config.toml
n_layer = 13
d_model = 128
n_experts = 128
experts_per_token = 8
d_expert = 32
d_shared_expert = 0
activation = "geglu"
moe_layers = [0, 1, 2, 3, 4, 5, 6, 7, 8, 9, 10, 11, 12]
router_score = "softmax"
normalize_top_k = false
routed_scale = 7.25
balance_loss = 0.0156
balance_bias = false
init_std_router = 0.0156
lr_router = 0.00163
vocab_size = 8419
norm = "rmsnorm"
norm_eps = 1e-06
tie_embeddings = false
optimizer = "adamw"
lr = 0.00249
beta1 = 0.9
beta2 = 0.98
batch_tokens = 32768
seq_len = 1024
train_tokens = 289800000
steps = 8844
dataset = "wikipedia_en"
Below are experts of layer 5 (counted from 0) of a mixture-of-experts language model. Rows are named router (the router's row for the expert) and show model dimensions 64-127. Each number is 500 + 50 x the weight over its row's rms, rounded and kept within 0 to 999. Numbers have three digits each.
After each expert's rows: "gets" lists some tokens that make up at least twice as much of what it gets as of all text; "mostly gets" lists some tokens that are sent to it at least half of the time. This comes from a sample of Wikipedia text that the model never trained on. Tokens count by the router's weight.

# expert 31
router:461488491491388479566509591490425451493421500575539552414552458520565498501422529566407497528451477510494495462469480612563587447421499498579448456501506433513532424417405501495582377530462529
gets: "ed", "ing", ",", "s", "ated", " was"
mostly gets: " was", " were", " took", " could", " it was", ", but"

# expert 59
router:444473531461431480526519480449540504456417489545570532492505537539541480563449516510424436458526482471381413437544517461519533553431563479535508453553481515418537539527539502515470443550488567
gets: " was", " were", " is", " also", " and", " being"
mostly gets: " was", ", he", " also", " were", " would", " to be"

# expert 9
router:613467436518557535502512435488494508499584424522414448456421548453580508528519426550603531551494548599490466546509469574510453530506463479551503478534501613585530486493519558425464490504459457
gets: "ov", "v", "im", "av", "iv", "ik"
mostly gets: " Marc", "iol", " Georg", " Luc", " Atl", " prote"

# expert 36
router:505498523539439494544411519454504539469451525553582528557447528544521452455473415523416441526622450450554600488494538425448484561541582452526496481535523466498477560449515488548590542577568448
gets: "1", "2", ",", "3", "6", "7"
mostly gets: "1", "2", "400", "600", "800", "87"

# expert 110
router:549449558497481511529537506507384402526562453549474506527547456593533577493459584448486451542506493448426467490545519514525558382497537414570547400449511519496477550411515433560529495475585453
gets: " the", " | ", " The", " of the", ", the", "The"
mostly gets: " that the", " part of the", "ion of the", "The", " when the", " about the"

# expert 53
router:430433447484538572585594463553469535450575459546500442418453498468541545528431521508542456509412517536548475581474533506632569493542484541565468426523459583471500462460490484429541528510438531
gets: "s", "es", "ers", "as", "ts", " | "
mostly gets: "ians", "ones", "ures", " forces", " men", "ities"

# expert 94
router:472543429495562505439495495507492441529442435518443455469437459453549564536447538476537432594548521515478422557531485593608503470516473463469465437389392565485568508480574518468488455507476535
gets: "a", "i", "o", "ia", "u", "an"
mostly gets: "ina", "ić", "ira", "ta", "ya", "ara"

# expert 70
router:477489552453564463507507547549439555475501478469487431409580416578457481497582473546455452500546459506454499531556513542535585586494544533507428432525566524510547542440537566495547410508571498
gets: " ", "\n\n", "| ", "==", "ions", " =="
mostly gets: "On ", " On ", " November ", " December ", "s==", "th century"

# expert 107
router:503490463505531483476435552419549533434448595530525525560476486424506514510533502481518440563467552435505425548456447475458447399499503478412539518477429559537393534487578557502424511432498537
gets: " Le", " de", " La", "a", " De", " E"
mostly gets: " de", " | \"", " El", " Al", " Le", " e"

# expert 64
router:615479547424489445432384513589450510546505486395482472566559505489478493532477443488518498505461564490596601551482452472495477493561452594601529461634513533516621494539507460438393487494474456
gets: "est", " st", "st", " St", "ph", " rest"
mostly gets: " st", " St", " app", " th", " final", " rest"

# expert 23
router:545539470487486475497521566441495516515413461559603463533488558535539539486447446471428522536585465450547598473427498482484514512583562454478520444504503412539480500485450497549558460504488537
gets: "1", "2", "4", "3", "5", "6"
mostly gets: "100", "300", " five", "500", "200", "400"

# expert 78
router:516510536549512540468570460528397461562549412560542449517526459536548561540498592510445458553486483493427467475501428513534558407538531440588524407535551514562479531494553503508513413469573443
gets: " | ", " the", " of the", " The", ", the", " to the"
mostly gets: " that the", " these", "ation of the", " new", " this", "ed the"

# expert 101
router:460513521465423540469518546436432481552454470522504415546568469490517568510511532565437463560444448525539493453505578551437620408439453543512503513488514440487562417458559493469585414442460560
gets: "ed", "ing", " with", "ated", " of", "ied"
mostly gets: "ied", "led", "ing", "ed", "ing of", " old"

# expert 76
router:472456563508461555473437391434528542391457513455554513468499593533546442547607422502489395389560538459536488484507483430453489420572473536410502571522446534478490473525516464451487523445493513
gets: " Be", " He", " he", " be", " w", " She"
mostly gets: " He", " he", " Be", " She", " It", " she"

# expert 74
router:465565600584488445606481478531432521459402582513530509490440529535450501504519479493415483497522546368446408430457533462429581510463447540493513432566482431555593482494510534514473427539504566
gets: "ly", " not", " is", " more", " most", " also"
mostly gets: " is", " not", " also", " has", " had", " have"

# expert 58
router:485455411484574469515448486462466466486501458503413537420405500459547557526593494429522537520544551585560523569512501480481468482435506527461552425506446530462484438522569537458459578485556482
gets: "o", "z", "ro", "io", "ov", "is"
mostly gets: "io", "iro", "ino", "š", "ico", "ko"

# expert 115
router:446529531484533461586569446527517542465476433528537623477504460495545576531437509507577530444476501512576499533472455555525583547374446466453507407515501518463478369500510528488585421558484530
gets: "s", "es", "ions", "ations", "ation", "ers"
mostly gets: " use", " species", " research", " development", "ments", " works"

# expert 52
router:485426540494515524472540554602462556458538534442492490402532542547517443573591415510543459570571510489438489481539493479581494538522544486562396424520548503577493586505472499494428538464576506
gets: " ", "–", "| ", " (", ", ", " | "
mostly gets: "| ", " in ", " In ", " of ", " / ", "In "